From a checkpoint of a small mixture-of-experts model trained on Wikipedia.
Size: 8 layers, vocabulary 1286.
Experts: 64 experts in each of 7 layers, 32 GeGLU neurons an expert, 4 picks a token, a softmax router, 8 empty slots to pick.
Training: a variant of SOAP for the experts, 484M tokens, 3787 steps.
Below are experts of layer 3 (counted from 0) of a mixture-of-experts language model. Rows are named router (the router's row for the expert), gate (a neuron's input weights, with its number), up (a neuron's input weights, with its number), down (a neuron's output weights, with its number) and show model dimensions 0-127. Each number is 128 + 24 x the weight over its row's rms, rounded and kept within 0 to 255. Numbers have three digits each.
Before each expert's rows: "gets" lists some tokens that make up at least twice as much of what it gets as of all text; "comes before" lists some tokens at least twice as common just after its tokens as in all text. This comes from a sample of Wikipedia text that the model never trained on. Tokens count by the router's weight.

# expert 13
gets: ",", " of", " in", " from", " to", " with"
comes before: " the", " a", " 200", " 199", " and", " 18"
router:124118126135119145166107154147118156108101162089141123099149134116129154095147160091164151114151104078143118175133132123103120137170136078101077111121124166163130093151161149119150160132142105099154131140107161141158180106143117135129133117161160162120164147140102145119133160110157149152122160143135178140104153124130099165090129112085149135114142120137089125130105133157122112166124
gate0:103136074128127136149121075134155118113125125131102090157120108130140133094142146127136152140116150156138121089136181141156156199137140143143108155132096137149122146084144139160137120155163139117122121129153121127128148135146158164079113124140113074164086110104130111148143154143134113139128105163086105133113108164181095134098123149110120086150130171130130080121141152128146136173117
up0:126140136153143125117140159153100150131147126100096120138114149160138152109118149118129146102118195110158142158146103109111119098148136129145145100117119100084109125156126158168125108162159146146151130182117102167114124157063122088161107131136192120110121099156164141122130100142171139191085164127121143126161121090115127144114138097130125143127134112109132134146108150156167108129148
down0:153100125108108152092088083167151112145060130096097109106115122125168122144090110127169094126118165150151097154086118111133147148142091156144106127153111141106100141157117150118138125208151107088141118152115145088112133141118120110145139126147111097141098140131146115116098115142141140155141108141132131103196126129138114127121130148138107156139124129138115079152116137151160103167151
gate1:139126122106109117133120150171139108162120160104124099107123137156152140160134107115144116104131129118116090114071130118124146126117170135126136153119175171129126133101140157064117092099110124129122099167145129093109179141159104153143123157151136173131107143105081149154133125123124119149131093178135121155161142142153170098121167130120128090107155167112123129142101122100123091123190
up1:145154139140178134171151125090095089134150121129148124123132083133107096133102101094139101097127138119119160104123072156107123137136143143104178171106078102106155124151111116089142112130127106109109109174159113141075131113158157143149134139146128166107135141080154102144092110121121145175136132130142095136147132128134146124144109111121161138148111115169179169115137159129130152099139
down1:144140184126157152122105178156132146104117103120110116101112139156110104158142110139122118101154071109149134126100167124117109110140126104138120150133157130149127107161102106126173100069106154150138101143069146117120103152142159133177147159161105135156158128171115106124156154148152121165179114154132149110131103130157132118126129150152118131114121103148096090101102146156103100135101
gate2:130120099142166144119133125109114136157073139149131145144177115120110140152171113158128140160144158157103134106125149151152126171140152133169125096122100145106086129084098128137156135069153116148135114176128131168111130115112135126140192152121185140145173129133122116142107132122117158137115126092173122156155137108135082139110146113122175098129123094107124118139184132140122119161138
up2:116133093126091129117142110177086099135157099131147118111161155088102087089118147095105099136080144143097180132136140126154115164114108106154121109140179134102152161097146165131132099159115166087121140103140149125125167153096123133152135131139112200138074134125119113127132118158167156145108135134137099111160117151162135107130148148130123128113122085118128109130111134150105106131151
down2:120092153121149144154118166120148142125139167102115143108113118107144118141085146130098119068156169122135108106169156104139131130139075153101086149123126069142169144135123146142118102125157124125096166117100128120089121079150108122132116158116116121114101123134133142149146101108114114123105136153143147128092140123141126129149121195142088144134090128175099096161127135122152069094136
gate3:084156129138162121111155173161143112128110123120124113124107155144117117121067084131184128110120137113100154092122185148143157116146155124119141110120116172140096122099130118152107113111159112134132107126167167111134142119123100152096108133145119090129137146152176088104160134139124115122108098145165126083140136156130127146079185111106183133125138157120151129149131129088154117140161
up3:169126116168123136145142104113090117092151129126106119126138148135172143124120155133086128123127074149139103093121052119183128078123096161105116123118145123148123110108133118177115101140136135143152103112121134112105129109200127158137097122182157099135111153132120120109104103117126111138195128116126113148099161155093128108119125120142085140118123120147122143115163134128164108107158
down3:145098131112108101127081133112157114150118134128155143079088146111114118142158100115181108165130149141133133145119144125094151134103108143101188122125085124143145140132130116130135093146105116149161154133082131120163150146136141108129099128107136159134158093125115141162130118094132128090062154134118130116151135132149121139120153146140197110126172115075117145162115112147093158149077
gate4:129129118095131120111180081183157093117132124144103119168127114105130140135113116115143109135101139134144147119130099122162127083156144153088166133140139140141154137128137140103072156148162096124187142166156133098119134108121114117088163083098154128163128151091176130129146125126107158093118144169113088130106172163156088144121149127125108124144138101133119147115173119125119117155130
up4:196158127147133145139170141126100125080104120135142158121120093089145142124117151119159195113119180171181148141131070116127133089134141161130110156115130076138151134149131121162116156143128120131116129147146147144139134143145131098132141121132093156098129139112122115138119091116108097115143108131101101124150071107139122103118160152106128153121122155118093107166109148187118127111147
down4:126115102135099070088126152125088148135124146102122111141137198129114116156126110151134116155148163139093098128174121171149158101132125151116158118096111084100123140117156103122146143142071100112158136133126144117089132106168120136106125076123171115109122141123119129123183140133123120115133098102164189092115114131131153119110153114125170139107152133131168122146121127162144105124095

# expert 44
gets: "u", "v", "av", "ov", "b", "ar"
comes before: "an", "a", "es", "ing", "ed", "id"
router:159125114146124126137145132059143096116126146114172135087121147140145140159114127112122162098128174091108108150130154171119117155133144162099146134082094113134179087128097155070116123156123171156131192127174132124165144144172115157089132139134126130120165138110149116145122139097107123134103135130104129111126131126112132143135132143108145101134114184148095088143096112131123158132132
gate0:118119123107106149085120140131135153139158112125169127151117154110071106113120114093164134143127146101097096127154163138131130136107088080094101145134129110123142098136138096116101145102161095150129133164123155122126166146090107130102137125131120142137181125155115129109159125092102132151165145101087163133149111132098142103171168164120170167167125166108090151165117119093122158129130
up0:127093108170154113096094093158142130177148137138132116126139147144162125118108152133123137129100118130112138164137149135135075114076163144106102152133112176157197089094162149127132140124117136122129099098124129105117161120114150143110114108130162108124148125103157106107160110140111133111106142160089152141119127148132099159133151117085093157102113116061142149139094132131152120119179
down0:108096170172117134150138135165122073127157122126101101099127146124105114118107145132170124129130144115109104139163116148127125138120130157154107110169083125128129091158091106132112103139121124156117156118170173088081124117165136140114094121117068155127079114098119105135126161130152137115132093136156154141107085110133144121129161136136160146110156144126140162075112120166114095130086
gate1:161127140122130123126141123134135148177100152147111088149143164120165103148111125050102132095153145124143138124108157137128138099110148180102117143141127186151117117086125119149134131089099130094119090140135127096149199153117124074137121129122135154143126132136138112116133101136115129114152109130113095122114130134119139117127089111107138128099136195142138145130089120126136119140213
up1:097144123119106109145099118150098152127143096099072149123129111105150149131131122112153133147104059139126140075129112124145115161132151086176146138137149142170147119146156090132145109133109124132158139146149163129094156119121140118120096147147148095126089183094150116138107128160166118117157136121131175116136111151110172127088144080139106139177160126168141150141144151108139100132151
down1:098123109150119121138125099145145130126142093148146135108106124104113087117155086101174109140126090140106132161142085105076175182165130142119150119132128112127139120078133113109141088125151122085163085108102169143138143116115139127096118106108132126112127140140117104137117148141145134134124152089129130144118096135124156094093114139076201104140157130100099122136113146124095077093133
gate2:135108152136165080156160129130112064133144117114115160140071159121091101178116155114131142109141153117131164120110104116121199083075130160113104139101151130137126152149104125171095107146111106104145167153140103147113129154126127099123126158113127153107176103107141154120092114143126100161148104111105096141142140130132155131139145083131103132100151138112128141147108145108096132119109
up2:105153137115129128135128099135104117120110168139142114107130108073107128165159105122089156126146162132143121109107142117123123130130078150118113170103127138131179115116108066150141130136124152140096086112137166154123134148105154110094135114096124159077171140142141147108135133096106130162110172136121137140108147144114165109069115184163112135138183133145146144123109126105121094119084
down2:127165119126133120140136148121109124145140081141103129110090122143152113126137156106110097114147082133096132124114161096088114117174168121139120091116111137078119146141104145176109132165106130137083135118078124110131134119152185093104136151110147132099152122164108180126159168112143113101148163119129157158170092171163134096126124125141136130155149171158139107114135128099159150118129
gate3:168174122116114118113134133111128167099121123110105148177109162098107175156140125171129147147118116164108111139107122156110126150156126113103150144142138124138162107160132147156166103157089148151130133112109122172172087149163114126155163132136153175120148104146084130140152130120094127136131128092110106159152118142142123141099159099105086115132117137137096133068125092120121122149187
up3:133139100131103096171150154125149109125131112093132109113054128120148131119135125101088141115147109106114096097105128125121136134136119143135136159089143134153086153167151114155154143129055117105130111134098130154091130120109109139126083127115151121126101081124121116147094167166096123143113186140158108112100084165167149125148151118159111115128126089128106117131165088141145101130107
down3:154132145110157098102093151152122142111091126129144130118135133101118164131118109142142180133133082107112113111140077137103124143091130162109156153167127133108135119132156119111087095157154089160150157088117127163142118126136155131146080136144114113155123164110101117138115123134147129151103075093161111073160109124132112140144140097165165157146139171135143128092163128100109095150166
gate4:153148120131144154087087104167153127116107129150143175175140122106123142096133118145119172112146130150083158120119123105133134105101111143148180146134130165159157137109107129133119120185103166139133146138099125143114152114143131151137114098138149163112114149201164149105121140151113118151163110163156131152133134164126143089131142100126141132117132142103155134085090076090161142138100
up4:113087147094177138175171093098134117123111149142101130125130163137154129113153131138138122116159114126161133098105145186160100101148139121138129136101155129155121108179123129113129135155120135099119155135065135121140138145145175143121161096053090135113138097104108112172122160144158123109152120136160131174143103133101144142105157099135110104084122119139157126150107126106116116120109
down4:109127132118111119117105122100133133183149114138134129131167106095106135126096112128155136169118095135173111162128131132175105155148106117110161149144102116101151119108120157154116153127137155113091170102137179124124117132155120183149147118117128152109162109140138075110129137144072143090118096108131113168138132160132144102144137144152142124082169203112111099116116123176152125130129

# expert 22
gets: " ", "e", "ep", "le", "ri", " le"
comes before: " |", "x", "eng", "ure", "em", "end"
router:143136100104115105148130151117133148145109070110112130128102120135136141091123108111134103130097157149172144172161103142144130150090126153146170111112131153126117163151126157125123181114068134138104106156122123114102134114155147129111085116111114100147095131109139080164110155128075169156089165126107088129139190114124106143120092134135135099109128126166171135150148102121151129129118
gate0:121152080128134072103134069127139127134087137126110108135127224132162141161142130124126126134147125146119125145096153118107130144164110138149115147169134103134116151171148142161151134103090134104135135174160140107086167104149116146127119147093154124141130095147110101140117113095108133175109122108107137113137136148101147121096125140153125121131103105144151140171177120094096142123093
up0:098174145115167123127169085126125131091144117091107134124094101147131136077117152120153098112094163131133130130148111093124135169165130109123103140122125123145147157147123086184157150136146133113144144091140138149139105172120113134169130100121174144151137078124169150117138174144110109098148112123176149133095134128145101119099146130175115149140135101118113153125082152153097117099110
down0:090125121109107118108145133137120105143169132128108155123152157142129154122165132118125099126147149101139125156134130116112106153152108131098152103179136163149093152113120161134117119141117118109147174110137100120127129134120107145123120147133133141150107143116149115156172101068140142086150075165152123153138121186071110137108158176126155162132130108106084113122141054134116105163164
gate1:174146107148126154150118123127112163153055122109126117122157105146142112141127137133117107097186101133128149139190106176107130153130118116123112115120130113085120106134065142155085117128208132120149134132112110114100151086144122126106145093094154119128165155121129116073101095139143141110136093127125093099120147113146134147117134102139160132131104144137083143113140156139133146135142
up1:134143145139157154137155095125105109100114103108152161131120150104140099120098157101149135089152138121107142095144105078112159111140120140060123126153084111149091129140193149133147168153132125111130121126136157138117167150139116112149142129133110119148145121087110094104127165133125130116143115119145111111132115140123119154111098129081111099089133132162143181136156111106142059129187
down1:130129142153190151101153104140106166082176096167151153125096130143153134127113153157116146129115140133083157143109147078137151077122106120124091142156145136143125138101160110100125122132132151116144140131091170150131136144120124121156139167127111097113136119165103117078131135116150142132132096123124161098160105151134162160139118162133103156156144114115175129173151095127159132147176
gate2:110103102111159171169092126154134117118118168147140168133158117131172137135151150108130139162085127117130166136140193121097122177104091148105147140073106196092124151156125153117148158111138138093132108122105152145112120117119138128128141164085147144129160126155142101111108131140133122112137161108118106155118120161095092150106131140115141134156136138087097087132115134152095155143123
up2:149107145142140137105148143097122139075123129114168123108117145106113143134098072155106131111147109095141152118108136128122111153126144110111103127073100129169129128101090117085090115138114087154137135141154137179170138126134174130123169131168076149149102103139133190107095104108140108130102143167139146136127122089145149071130149144126149134118134103135143123116132105112125105088087
down2:139082073155138099140133153139110126105131146124119091162085137113084138097124156190177177156129105147112117165164147116137153113110106105115117172114129089118121118107087166114138144148142138132126090132140116116155120118188150147118143100119132143119110124129126107144154138130151101099133119162102125128165099116132167133135124182099108135092107120121100122110096149112135111074126
gate3:121138134133135157138143113132133174106100141078102110110115171106093131116088130149124106126134126148173127087141174137106150147158130142142113138084172161136148155134127129114115130145077129125158097171105130172092162135117075103157134143128119130149126109160153133147106084116173106090111140106145094082135107116139103119170124138132151116110107133124079120137115118167151161161122
up3:116133152077123135079139079122067112144136138105138095125133115119100161165130095128157140113106095131142152117145084125129110141137099115165135154112150125118095120142115091115166160105158145135198098074125142107076142101109162157110124120139103164121110130159074126124142128132124121122117081132119129122129137131164092125094136143145122144121112113141110172132134147115172104161138
down3:126120145110142080103145089143110138110111142065134151146126122150084122105168122165088132130076138141114111124128165162115171147137172127160116119169126145143162127160092120105130158143186120113115092109100126115149108137111123137129081140104127091140113101120127113146125113161129128126077104147154122183171139111112111149165146112122099127183139115129121123130098148104106141121108
gate4:106114095110158136210136121137133112160089103121086179121123138117133119113150126140141099099123105150105133122132112115135160127150156130128136110097124181094134126129150093130084154086090123156138104143130117131112135107141174128147145151145123118078157100113116095153132099109089120157138132085074142148159079149123124123089120098147125173128121113119080125127110128105159120111134
up4:122120109139157165136113156157101134133106098142102119160110132152121125086101098144121215160146098112147133121114143159156133135102101108141135148169163124113103151155115122119164157123120127101098074115133151107182135124143148127098102151141141084102141157105114116105108120105152136133102122135166161144144128129136147146108172139150113117129110191114123131121143142150122166070155
down4:112176131111163165119127099122126146090116126107130137101143128125132142123132137159148123132112132144141111109115094124126124079116178116137099129146134122133109165170125110091109176125103114102102140200113130130161137142130182126067150106136122135133077139129136151148138111131120162124151135098124103155152136187117132062115133159147087133139130110079110120149131125114083165152150